Experts of a small language model.
Size: width 160, vocabulary 8192, 25.2M parameters.
Below are experts of layer 6 (counted from 0) of a mixture-of-experts language model. Rows are named router (the router's row for the expert) and show model dimensions 0-159. Each number is 50 + 10 x the weight over its row's rms, rounded and kept within 0 to 99.
Before each expert's rows: "comes before" lists some tokens at least twice as common just after its tokens as in all text. This comes from a sample of Wikipedia text that the model never trained on. Tokens count by the router's weight.

# expert 103
comes before: "1", "2", "3", " |", "4", " |\n"
router:56 64 55 50 35 36 27 63 41 52 52 27 52 40 47 61 54 41 42 31 42 65 53 44 68 47 53 62 45 57 53 35 40 52 43 63 47 50 56 70 45 40 52 63 44 51 53 56 46 41 49 64 41 50 42 56 56 56 58 54 45 47 34 57 55 54 58 49 41 47 69 49 50 45 64 42 63 51 55 66 46 40 66 43 50 46 38 33 54 51 39 42 26 51 64 33 72 56 62 47 42 50 49 38 46 44 39 54 47 62 37 40 49 40 57 50 64 58 42 62 66 54 69 38 45 51 42 47 37 53 60 44 52 55 44 43 41 34 26 53 36 57 40 46 44 44 42 72 34 51 30 65 36 44 57 42 46 45 57 53

# expert 113
comes before: "1", "2", "3", "4", "5", "6"
router:61 57 46 42 26 43 47 59 39 58 51 40 40 41 56 62 49 48 41 41 52 63 58 41 62 50 56 53 43 57 63 35 40 49 31 63 39 59 58 62 48 38 63 54 42 43 55 57 43 30 60 46 40 36 36 61 56 62 71 56 34 54 38 52 49 57 62 45 34 55 63 40 47 38 55 43 62 43 55 56 31 39 62 49 49 36 48 50 45 54 44 36 44 53 58 34 55 58 67 42 38 57 59 37 57 40 47 54 51 49 51 40 50 51 57 58 64 65 48 59 73 57 59 39 45 33 39 45 36 58 66 47 65 65 39 34 41 42 45 60 32 55 39 43 40 47 33 59 32 46 49 55 39 43 55 41 36 45 59 60

# expert 116
comes before: ":", "\n", "ing", "s", " JPL", " career"
router:54 60 55 40 46 32 39 58 33 57 55 34 40 30 44 59 50 50 49 43 40 57 70 34 49 41 62 55 45 59 68 39 31 62 35 58 50 48 65 54 42 42 52 44 42 42 57 48 35 45 63 61 35 45 37 60 51 50 62 64 42 56 46 58 62 63 53 51 36 49 64 37 42 50 59 44 71 49 47 65 31 30 62 52 41 43 49 48 51 58 34 54 46 46 52 53 49 47 58 41 37 60 45 54 52 42 37 56 63 46 44 31 51 33 53 54 62 63 50 61 50 57 51 47 50 51 43 54 43 59 59 47 52 58 51 39 29 41 31 58 39 60 48 36 51 34 52 50 35 43 37 65 34 46 58 41 39 32 50 71

# expert 69
comes before: "==", " The", "-", "===", "The", " He"
router:62 57 51 43 35 49 34 59 40 56 53 31 43 46 40 48 68 43 39 41 39 64 60 36 61 41 58 59 34 57 47 32 43 56 48 56 33 60 59 57 48 30 60 51 35 50 47 65 42 43 56 64 35 43 42 71 63 56 54 65 34 60 36 55 48 46 58 43 33 48 53 42 45 53 58 48 49 44 60 68 48 45 47 32 39 42 46 38 53 60 37 42 44 47 60 39 60 55 56 38 38 54 48 45 48 41 36 68 58 44 38 40 49 49 61 56 54 56 43 61 56 62 58 46 36 53 45 46 48 65 63 39 64 55 37 44 44 42 37 59 30 63 39 43 45 41 41 75 49 54 53 51 35 50 55 35 39 33 52 60

# expert 70
comes before: ",", " of", " and", " in", ".", " to"
router:55 61 60 31 40 49 37 54 41 51 51 40 41 45 59 54 56 50 36 46 46 61 55 37 66 48 60 54 48 53 53 37 33 63 38 66 51 65 56 62 44 25 54 63 49 35 58 58 47 43 49 55 45 42 41 52 52 73 63 54 48 62 47 65 58 48 58 51 28 39 56 41 59 57 61 37 68 41 49 62 42 49 52 47 43 44 44 42 46 50 39 46 41 50 61 42 56 54 65 45 44 64 47 40 62 40 36 60 68 50 40 44 47 35 60 72 65 53 43 50 55 59 64 44 53 56 36 54 50 55 61 53 61 52 43 51 23 41 38 71 31 54 47 50 39 47 52 63 41 58 51 60 39 36 54 53 45 26 55 67

# expert 66
comes before: "0", "9", "8", "5", "6", "7"
router:73 59 53 39 45 31 38 69 44 51 68 51 44 34 48 69 54 48 44 31 50 67 67 37 50 30 61 69 35 49 54 38 45 53 36 54 45 58 51 53 46 29 51 51 40 38 57 59 43 38 54 61 36 45 47 61 53 51 52 60 40 54 41 65 57 58 58 44 49 40 64 34 43 42 68 41 57 39 52 57 34 37 51 40 43 49 43 37 53 61 44 37 44 47 53 34 52 59 58 30 36 54 49 39 52 52 40 68 59 55 39 29 53 51 56 59 64 60 47 65 62 55 57 49 34 43 38 47 58 65 51 38 55 58 43 50 39 38 41 62 36 63 45 45 48 43 47 56 44 47 37 59 49 44 47 44 45 39 51 65

# expert 119
comes before: " ", "o", "z", "}", "k", "l"
router:63 59 47 35 40 44 46 49 38 61 77 44 49 34 63 56 55 47 44 36 38 54 63 37 70 43 63 56 46 56 53 46 36 64 35 57 51 50 52 57 47 44 63 65 40 52 53 61 33 42 55 56 29 43 38 61 59 56 65 59 36 55 48 48 56 48 58 29 44 41 54 48 46 54 58 35 57 43 66 63 43 40 52 33 41 43 53 58 49 58 27 42 45 48 64 44 55 42 52 32 24 61 49 49 53 43 38 57 51 53 50 54 42 51 49 52 67 52 40 58 59 63 58 45 55 46 29 49 53 59 63 50 63 60 44 35 32 42 42 52 43 59 46 40 44 38 40 50 46 47 49 59 34 35 50 51 39 27 55 58

# expert 115
comes before: " ", "ie", "ian", "in", "y", "ine"
router:55 57 48 41 34 47 39 53 39 54 61 43 40 31 53 65 61 55 46 39 42 54 52 40 65 44 67 64 41 58 75 33 49 66 47 55 53 51 66 67 45 35 46 65 44 52 57 54 38 35 53 53 34 47 39 66 50 48 65 61 40 61 49 49 58 58 47 31 36 31 52 48 32 57 44 52 51 42 60 59 52 55 50 39 47 39 46 40 53 56 40 38 41 57 57 53 68 56 63 37 49 49 60 45 62 42 37 61 57 47 40 35 51 52 55 56 73 60 45 67 60 54 54 41 46 52 38 55 50 46 55 33 64 58 34 41 46 40 25 54 35 50 40 37 50 53 43 61 39 41 44 63 44 42 44 34 36 41 48 52

# expert 95
comes before: " ", " \"", " —", " No", " A", " +"
router:58 54 49 38 46 44 42 64 37 59 62 40 32 50 52 55 59 63 44 52 43 56 67 34 59 46 61 62 45 61 73 37 39 58 44 59 41 49 62 52 46 39 54 44 45 42 64 60 35 45 59 48 41 43 30 55 62 58 57 56 45 63 40 58 56 56 53 39 40 39 58 46 55 46 63 41 59 49 62 69 42 38 49 43 43 37 39 51 48 62 41 35 49 58 61 35 68 58 62 38 40 56 43 46 62 38 45 59 56 47 50 44 53 38 57 72 69 57 44 62 63 53 61 49 47 38 36 47 48 68 49 42 65 69 35 39 36 37 41 58 42 63 43 52 54 34 44 53 44 40 50 51 45 27 49 41 38 41 49 64

# expert 81
comes before: "0", "1", "9", "8", "a", "i"
router:52 55 39 39 40 48 51 67 36 59 67 51 44 34 52 60 56 45 47 40 45 57 48 29 65 48 48 52 47 52 51 26 53 50 29 54 39 58 70 53 46 43 64 63 36 55 61 67 39 43 61 46 48 34 52 56 72 52 66 48 50 66 35 61 60 53 52 45 44 41 52 40 47 44 72 39 72 26 53 56 47 37 52 41 40 50 49 49 45 64 39 36 44 47 78 35 61 52 54 40 49 49 47 40 48 45 47 56 60 46 50 48 45 53 62 52 65 70 38 61 61 54 57 46 35 52 40 57 46 56 55 44 59 61 39 51 44 32 39 58 42 53 37 57 48 40 41 56 53 53 51 69 47 43 46 35 44 47 60 64

# expert 106
comes before: "1", "2", "3", "4", " |\n", " -"
router:55 62 44 45 50 41 26 58 54 54 67 39 47 44 39 64 60 45 38 41 62 71 59 31 52 51 60 56 33 58 55 36 49 51 38 57 54 57 54 49 45 49 54 61 46 47 47 59 41 42 48 64 50 47 36 65 66 62 55 51 49 54 33 51 56 58 51 42 43 46 60 36 38 46 56 31 65 51 57 53 35 49 53 35 41 45 45 44 53 61 51 31 46 55 59 36 54 54 61 43 33 53 45 42 53 43 30 53 46 54 39 31 56 39 66 57 49 50 37 56 58 63 67 32 38 44 38 55 49 58 59 35 58 59 41 44 43 30 30 61 38 54 52 59 58 38 41 72 49 60 41 48 26 42 57 41 42 40 52 59

# expert 93
comes before: ",", " |", " and", " of", " (", " in"
router:56 50 58 26 32 48 36 51 35 50 58 38 46 45 50 64 58 49 52 51 47 57 46 34 55 49 56 55 42 65 54 40 31 60 42 60 35 49 49 68 51 35 57 54 53 46 45 60 42 38 58 49 31 49 44 56 57 63 64 62 56 60 51 61 62 57 53 43 47 42 61 43 44 40 61 43 55 35 57 59 45 46 52 38 44 58 27 45 56 41 29 40 42 57 64 50 57 49 61 43 48 69 46 47 53 47 47 52 77 41 37 46 48 35 66 66 61 52 40 57 51 48 68 27 38 39 43 55 55 59 64 44 67 66 47 38 32 48 43 56 35 55 42 40 45 41 59 54 40 49 40 60 45 28 51 44 40 36 57 57

# expert 123
comes before: "1", "2", "3", "4", "5", "6"
router:60 61 47 45 39 39 34 63 46 52 61 37 42 49 46 57 58 46 40 28 50 65 58 32 61 54 59 65 37 62 49 36 46 51 33 63 41 59 60 55 51 39 53 63 49 48 48 67 43 47 60 54 45 48 33 63 60 56 56 51 53 57 38 67 51 61 57 43 47 46 55 43 44 46 61 39 63 47 55 67 37 46 60 38 36 50 38 36 53 49 37 44 41 49 57 43 65 52 66 45 37 53 42 44 46 46 44 57 49 52 45 44 48 38 57 58 71 65 29 59 61 59 73 44 42 39 35 49 45 60 57 35 56 55 36 52 40 29 30 55 28 58 49 47 46 42 43 67 42 50 33 57 37 45 54 41 33 40 55 59

# expert 76
comes before: " |", ";", " |\n", ",", "%", "\n"
router:66 70 56 37 41 48 48 57 49 64 56 37 40 38 47 69 57 58 42 28 48 56 49 49 61 34 59 69 42 57 52 45 51 51 46 53 55 55 58 66 42 32 56 38 35 51 52 62 36 42 65 48 27 46 28 53 52 54 62 59 50 67 36 56 56 59 71 61 34 30 68 38 53 44 57 32 49 51 64 65 50 53 51 42 38 51 35 40 55 47 45 35 45 53 61 41 57 39 60 47 34 62 45 32 67 49 48 56 54 54 46 38 51 38 52 57 62 65 45 53 55 61 56 28 55 49 47 57 47 60 52 45 61 61 50 50 46 37 51 56 41 49 33 48 48 40 44 67 43 49 45 59 52 33 49 48 42 43 56 61

# expert 78
comes before: " ", " —", " +", " a", " −", " MPC"
router:63 51 47 45 42 37 39 66 31 48 56 28 42 44 51 52 76 41 46 54 37 49 44 41 62 46 61 59 49 69 53 43 36 60 46 60 31 51 58 60 36 46 57 46 48 51 63 58 45 49 47 60 44 46 35 49 65 60 55 56 37 56 44 73 46 57 63 45 48 44 60 36 46 53 54 38 62 40 57 63 40 40 58 45 40 36 35 42 41 47 34 33 43 56 59 39 65 55 59 44 48 58 39 58 47 36 43 47 68 48 39 51 45 40 61 67 64 54 29 53 58 52 62 41 49 51 42 53 41 62 51 36 64 55 34 43 40 36 35 57 44 63 43 53 55 37 43 66 40 48 45 58 48 39 49 46 29 41 60 63

# expert 97
comes before: " |", " (", ",", "\n", " was", " is"
router:49 52 51 40 23 48 43 67 42 52 63 34 41 42 42 65 54 45 42 46 38 62 45 40 51 41 53 60 40 59 48 51 49 59 31 55 38 61 65 57 43 41 57 44 45 49 60 53 42 44 58 50 38 59 29 48 63 58 62 56 53 59 43 66 60 52 66 46 34 53 70 37 51 32 63 42 49 35 52 71 45 38 59 54 40 41 41 49 51 45 40 43 44 51 51 34 56 42 51 42 46 55 40 52 46 33 55 62 67 52 52 51 45 40 68 51 55 68 36 53 56 64 70 39 48 46 48 52 46 61 62 38 56 74 44 44 31 40 40 62 49 61 38 37 59 34 43 49 34 54 45 59 43 35 52 43 39 46 62 59

# expert 125
comes before: "9", "0", "8", "2", "7", "6"
router:64 56 46 42 46 29 32 59 52 56 71 43 44 33 46 64 57 47 41 39 49 58 60 38 49 32 75 57 40 65 51 23 37 68 48 58 54 63 51 58 44 31 54 46 42 42 57 58 40 38 61 60 47 38 42 48 50 48 61 53 44 52 35 50 49 67 51 43 48 47 60 31 50 49 58 47 44 39 51 52 47 54 53 41 35 49 35 48 51 53 46 24 44 49 59 43 60 44 75 38 43 60 37 49 59 44 40 65 52 59 38 33 46 53 64 48 59 61 43 53 64 50 66 47 41 48 51 60 46 70 53 45 60 61 46 43 42 40 41 64 44 65 55 44 50 47 39 61 31 56 53 66 43 50 51 52 48 34 52 58

# expert 74
comes before: "-", "|", ":", "The", "M", "S"
router:64 60 52 54 41 46 42 59 21 50 54 32 36 43 54 56 66 50 34 34 37 54 54 46 54 48 61 65 35 49 52 38 33 54 53 58 39 64 50 62 58 45 47 58 44 43 51 51 38 50 61 58 44 44 39 56 66 54 58 64 39 52 35 58 63 50 53 45 42 47 62 38 44 42 56 45 63 35 69 63 42 37 55 47 43 47 53 35 52 59 36 38 36 56 57 35 67 58 65 36 43 53 50 39 55 42 38 57 55 44 43 34 57 48 60 58 58 63 44 63 57 55 57 33 37 35 40 48 43 63 53 49 63 53 46 47 33 35 24 51 38 48 45 46 50 43 48 59 42 55 32 72 46 48 61 42 36 49 51 63

# expert 75
comes before: "0", ".", "%", "–", "8", "5"
router:60 67 52 49 31 42 44 63 39 49 57 53 51 40 54 48 73 54 34 30 44 56 58 45 63 30 57 66 45 73 63 39 48 62 37 61 47 51 57 56 55 38 63 46 48 50 57 50 41 37 56 59 46 45 51 63 51 58 62 49 41 51 36 63 60 58 59 41 52 37 59 48 54 39 63 35 62 40 59 63 36 47 56 42 42 51 34 30 52 47 34 45 45 48 62 43 61 56 57 40 33 59 53 47 62 38 37 58 59 49 43 40 47 53 58 51 70 62 42 69 66 51 58 40 54 52 46 68 48 72 52 45 63 50 43 50 42 47 36 61 43 64 46 46 54 46 52 65 45 44 29 58 55 30 58 44 47 36 54 60

# expert 67
comes before: " |", "0", "–", ".", "%", " |\n"
router:47 65 53 37 39 44 36 66 33 55 65 40 46 38 47 54 55 48 39 38 40 58 55 45 55 34 61 62 39 65 56 40 44 65 47 57 40 53 57 59 54 38 61 43 40 51 53 57 39 34 53 68 38 42 50 59 64 48 61 54 42 59 40 73 52 62 67 39 45 40 56 42 58 35 58 38 57 43 54 55 45 40 55 45 46 50 33 29 53 51 37 39 45 46 71 42 56 56 59 37 43 49 47 49 60 44 36 64 78 54 54 39 53 47 66 60 64 71 46 69 58 57 59 31 51 49 50 59 38 58 54 51 56 61 39 40 31 39 40 56 39 58 41 44 42 37 46 52 50 45 46 55 50 43 43 45 41 47 64 66

# expert 82
comes before: ",", ".", " and", " (", " in", ".\n\n"
router:56 64 63 34 36 36 43 52 46 59 60 32 42 39 46 59 52 43 40 45 29 49 58 32 52 41 51 53 41 54 42 47 47 67 39 60 47 57 60 62 50 38 59 54 45 43 59 67 51 36 56 55 36 44 42 54 57 63 68 70 50 59 43 62 63 48 64 40 45 36 56 31 51 47 63 52 65 29 56 73 28 46 51 44 39 48 41 57 59 48 32 48 43 53 71 53 63 40 60 43 48 62 42 53 60 45 44 50 55 51 35 49 50 37 59 48 66 57 42 54 57 51 60 47 45 44 44 54 57 54 66 50 64 72 39 42 43 38 49 62 43 63 39 51 46 40 44 58 33 51 41 58 48 35 56 50 44 33 52 65

# expert 83
comes before: " the", " a", " his", " its", " York", " their"
router:58 62 43 42 45 35 37 59 39 51 63 44 41 50 62 48 66 49 37 45 47 62 58 46 54 50 59 57 48 55 67 36 46 58 38 65 43 63 55 53 45 43 53 50 36 54 55 63 43 51 58 69 29 49 43 52 66 44 55 59 36 49 41 56 69 67 69 36 44 40 54 43 48 42 52 36 64 50 60 71 32 48 55 34 45 50 41 51 53 54 44 43 40 55 56 47 63 63 54 39 41 48 49 34 58 33 35 51 54 47 46 48 48 42 63 59 61 68 49 62 61 55 54 39 45 49 37 49 45 73 55 41 63 60 24 38 40 38 48 56 49 70 37 42 51 36 42 60 47 31 44 56 42 43 51 37 41 39 56 65

# expert 100
comes before: " to", " the", " in", " by", " a", " that"
router:50 58 50 39 30 38 44 52 40 60 58 36 44 48 56 50 66 38 40 33 39 59 63 41 56 43 62 64 47 58 65 42 46 58 42 59 47 67 61 48 39 35 52 58 49 43 63 62 33 46 53 55 42 37 31 54 52 64 53 59 52 56 47 68 60 63 63 37 44 41 69 38 45 45 55 43 66 43 50 67 45 48 56 41 46 49 40 38 36 50 35 36 33 61 55 42 57 46 58 39 38 52 36 40 68 32 36 59 63 61 27 41 38 37 61 54 56 49 46 61 65 53 63 41 47 44 44 43 46 54 57 53 58 61 42 44 46 49 41 61 39 60 38 45 42 36 51 64 48 57 37 56 46 43 47 52 39 40 66 57

# expert 71
comes before: " the", " a", " his", " to", " that", " her"
router:55 68 48 34 33 41 40 60 27 59 53 35 43 45 52 46 73 39 46 43 44 54 61 37 59 47 59 60 44 61 64 43 40 56 44 62 48 71 59 48 39 42 50 59 44 55 60 57 43 45 49 67 38 36 32 54 58 64 54 62 55 52 52 68 67 66 62 41 44 40 64 33 46 48 56 44 56 48 56 71 43 58 45 39 47 49 43 45 41 44 39 33 36 66 61 47 59 51 62 41 47 55 39 37 64 35 35 59 58 64 40 44 44 46 62 51 61 52 49 63 68 52 60 44 39 39 43 43 51 61 62 46 63 67 36 41 49 43 43 61 45 56 50 45 44 43 48 67 46 48 33 61 47 46 48 44 49 40 65 54

# expert 77
comes before: ",", "\n", " |", " (", "'s", " and"
router:50 55 52 40 28 40 43 56 40 58 66 45 39 34 48 71 54 51 44 46 47 60 47 42 52 48 64 61 47 61 45 45 37 66 50 64 47 52 64 62 47 24 40 60 53 51 54 55 40 47 54 49 42 55 45 61 58 57 66 61 46 55 45 62 61 61 57 44 38 35 53 47 55 25 50 38 49 37 54 66 42 47 63 39 41 51 42 35 54 49 50 44 40 51 62 46 55 55 61 50 41 63 46 44 64 41 50 65 75 64 43 42 42 36 62 57 75 53 27 54 52 48 55 39 49 52 39 70 57 58 66 45 71 65 41 51 42 40 49 69 46 49 47 46 44 36 55 59 37 55 49 50 39 37 40 41 42 41 59 55

# expert 121
comes before: " was", " the", " a", " is", " he", " be"
router:48 65 46 43 45 47 50 63 46 59 56 32 39 44 59 56 73 44 56 47 49 47 55 47 60 43 57 64 49 57 71 39 50 61 46 52 46 59 55 63 33 43 52 59 43 46 64 61 46 32 55 66 44 38 32 56 59 55 60 50 28 50 42 66 62 55 53 46 45 45 65 47 50 41 53 46 48 38 57 60 38 45 54 39 30 42 45 49 51 49 45 37 26 46 62 44 56 47 48 38 42 49 46 50 54 41 48 62 61 52 47 43 49 44 63 61 52 68 24 65 61 66 57 37 35 48 43 49 39 63 54 36 64 63 43 44 39 30 33 67 36 57 42 45 50 31 42 61 50 54 32 62 50 45 50 49 39 46 64 60

# expert 89
comes before: "0", "1", "9", "2", "8", "7"
router:66 60 43 41 43 35 42 64 38 52 69 30 41 38 49 51 59 60 35 42 50 68 59 39 53 28 70 66 44 56 60 40 42 64 42 52 53 61 57 64 45 56 52 41 43 46 56 52 34 47 65 55 55 42 41 61 59 57 53 57 51 54 42 50 44 49 60 27 53 43 66 35 53 49 60 39 56 28 59 56 37 46 50 29 37 45 47 43 56 46 52 43 42 57 58 42 63 44 52 43 39 57 49 44 51 42 42 55 57 49 46 32 41 43 65 52 61 61 44 65 65 48 54 44 44 59 49 64 57 70 54 38 66 50 49 42 46 43 23 60 37 63 48 40 49 48 45 52 32 44 43 52 37 29 46 41 46 40 45 55

# expert 86
comes before: " in", " by", " to", " the", " be", " for"
router:52 51 60 39 47 45 46 50 39 57 62 32 47 40 43 58 65 52 51 35 38 53 60 38 57 43 52 67 41 56 55 35 43 58 45 67 35 60 60 59 42 47 59 66 37 36 50 52 40 50 62 61 40 39 29 51 62 51 64 56 48 54 49 74 72 59 55 46 46 44 48 32 44 42 64 33 63 51 46 55 48 45 46 31 47 46 34 56 45 45 39 39 33 66 70 32 61 47 54 39 36 47 37 36 57 49 33 57 59 41 50 46 54 43 63 49 52 51 28 51 49 59 59 35 44 47 44 50 49 57 54 44 69 49 40 41 48 36 39 58 41 57 33 46 52 36 57 58 51 46 30 53 43 34 45 47 49 37 56 58

# expert 99
comes before: " the", " a", " in", " by", " on", " be"
router:61 74 55 47 50 35 41 52 37 56 53 41 47 46 41 59 60 56 42 37 39 51 64 43 61 48 52 68 41 55 66 38 41 52 41 63 27 61 58 48 47 50 58 57 41 46 60 51 42 49 57 67 37 39 43 62 58 59 54 54 51 48 49 61 65 72 54 46 33 42 49 45 30 41 60 45 61 48 55 60 46 47 65 47 32 50 42 35 50 48 44 40 40 55 61 44 64 39 49 42 40 51 54 43 65 38 37 61 57 63 45 39 49 38 68 48 65 60 50 65 64 55 54 41 44 38 44 42 41 61 55 41 65 68 38 50 50 37 37 61 38 46 49 45 46 18 39 58 44 45 39 54 50 45 49 33 50 47 59 65

# expert 108
comes before: " ", " the", " and", " The", " a", " but"
router:60 59 38 47 41 41 45 56 37 55 52 26 40 48 41 49 58 50 52 52 44 54 60 43 60 47 57 65 51 61 64 35 53 56 46 65 41 53 62 57 45 44 59 51 33 45 57 63 41 44 56 59 43 46 30 58 62 55 57 60 33 57 42 60 59 53 61 40 49 42 58 37 48 32 60 48 50 49 66 58 28 42 58 33 39 39 37 46 57 68 48 36 41 53 63 33 61 50 67 43 35 53 43 49 60 37 47 60 58 44 40 45 60 47 60 63 67 54 34 63 60 51 59 40 45 47 46 55 43 66 63 46 69 67 42 46 42 47 35 57 47 55 52 37 49 36 30 55 42 45 37 55 33 42 54 43 33 47 63 61

# expert 126
comes before: ",", " |", "\n", " (", "'s", " and"
router:53 55 49 43 33 34 41 53 38 58 60 43 33 31 54 60 66 55 47 46 39 67 40 37 57 49 59 62 32 57 44 39 48 64 45 62 50 51 62 60 43 24 44 58 49 46 66 54 44 42 59 46 43 53 40 60 55 54 64 61 47 62 43 58 68 57 61 43 41 36 57 46 48 33 52 44 50 45 51 54 41 52 61 40 42 54 52 44 52 52 50 38 44 54 69 40 56 51 60 50 49 58 37 36 59 48 45 65 73 54 34 54 37 34 52 58 64 49 25 55 54 57 68 38 55 50 37 73 60 53 62 37 66 62 46 48 48 37 40 65 39 58 46 52 43 40 47 63 39 50 55 59 37 41 37 49 38 46 62 63

# expert 105
comes before: "-", "|", " (", ")", " RAF", "^{"
router:63 61 49 44 25 43 42 62 33 58 62 42 56 43 48 51 61 43 49 43 38 54 40 46 64 41 56 60 44 60 64 52 34 60 41 52 45 58 60 67 59 32 44 56 44 47 45 49 45 43 47 53 35 47 23 62 71 53 62 48 45 58 33 62 45 42 68 34 38 42 50 39 45 40 59 50 63 36 51 75 44 49 64 44 33 43 44 42 49 54 36 37 47 43 46 48 58 43 61 48 41 42 38 54 53 35 48 61 55 51 46 46 56 44 55 59 61 65 33 55 72 60 61 39 51 44 46 65 54 52 74 45 65 64 38 43 40 38 50 53 47 56 32 45 37 46 37 53 50 36 47 60 44 49 45 45 36 42 54 48

# expert 127
comes before: " by", " to", "0", " in", " with", " on"
router:62 58 49 37 35 36 43 63 36 61 72 42 41 42 58 55 69 50 47 35 44 58 50 36 68 50 62 68 44 42 60 40 45 64 38 50 50 55 64 61 31 44 61 51 55 46 54 61 35 31 67 71 45 53 33 53 54 60 52 62 49 58 51 70 67 57 59 47 30 40 59 29 52 50 67 39 54 48 59 66 43 42 56 43 48 38 38 45 51 62 44 33 52 51 61 41 57 42 67 43 45 47 47 39 65 48 48 53 62 59 47 40 44 48 59 59 63 56 40 57 72 51 59 43 38 48 46 44 55 56 49 45 55 57 40 46 50 45 45 56 31 49 48 41 50 36 49 51 43 48 33 54 39 48 32 41 44 39 49 57

# expert 117
comes before: "0", "8", "9", "7", "6", "5"
router:61 63 53 37 31 40 41 66 42 48 61 44 48 34 48 64 59 40 46 41 39 58 65 38 58 25 65 75 37 60 63 39 45 61 38 53 49 55 54 58 40 37 50 50 41 44 66 59 41 35 55 54 41 50 46 60 65 60 57 50 42 55 42 59 53 53 62 44 49 41 62 40 58 42 55 36 58 40 50 54 34 42 61 46 42 46 38 43 59 54 42 45 49 57 56 36 56 59 56 27 39 54 47 41 65 47 37 68 53 54 34 36 43 51 63 62 61 66 42 76 66 54 52 50 45 48 47 62 46 69 51 41 63 55 34 43 41 36 39 57 39 59 50 50 51 39 44 52 47 48 33 61 53 40 45 50 44 43 51 57

# expert 73
comes before: "0", " |", "–", ";", "5", " |\n"
router:52 63 47 47 44 37 41 68 46 56 71 46 51 39 42 61 65 51 48 38 46 60 42 38 56 36 65 63 40 53 57 50 50 63 44 55 37 57 54 64 48 46 48 54 42 39 44 61 30 37 46 68 35 49 40 65 63 55 59 66 48 66 29 60 62 55 59 51 49 40 60 33 47 46 58 27 48 44 55 63 25 41 63 31 46 47 33 43 58 54 34 31 36 51 61 40 60 47 52 36 38 50 51 54 57 47 24 55 51 62 49 40 43 46 55 50 55 57 46 60 59 65 57 50 42 47 49 42 50 60 53 46 71 54 51 43 52 40 46 59 46 54 41 55 44 41 54 62 48 55 34 58 48 49 45 38 41 41 58 72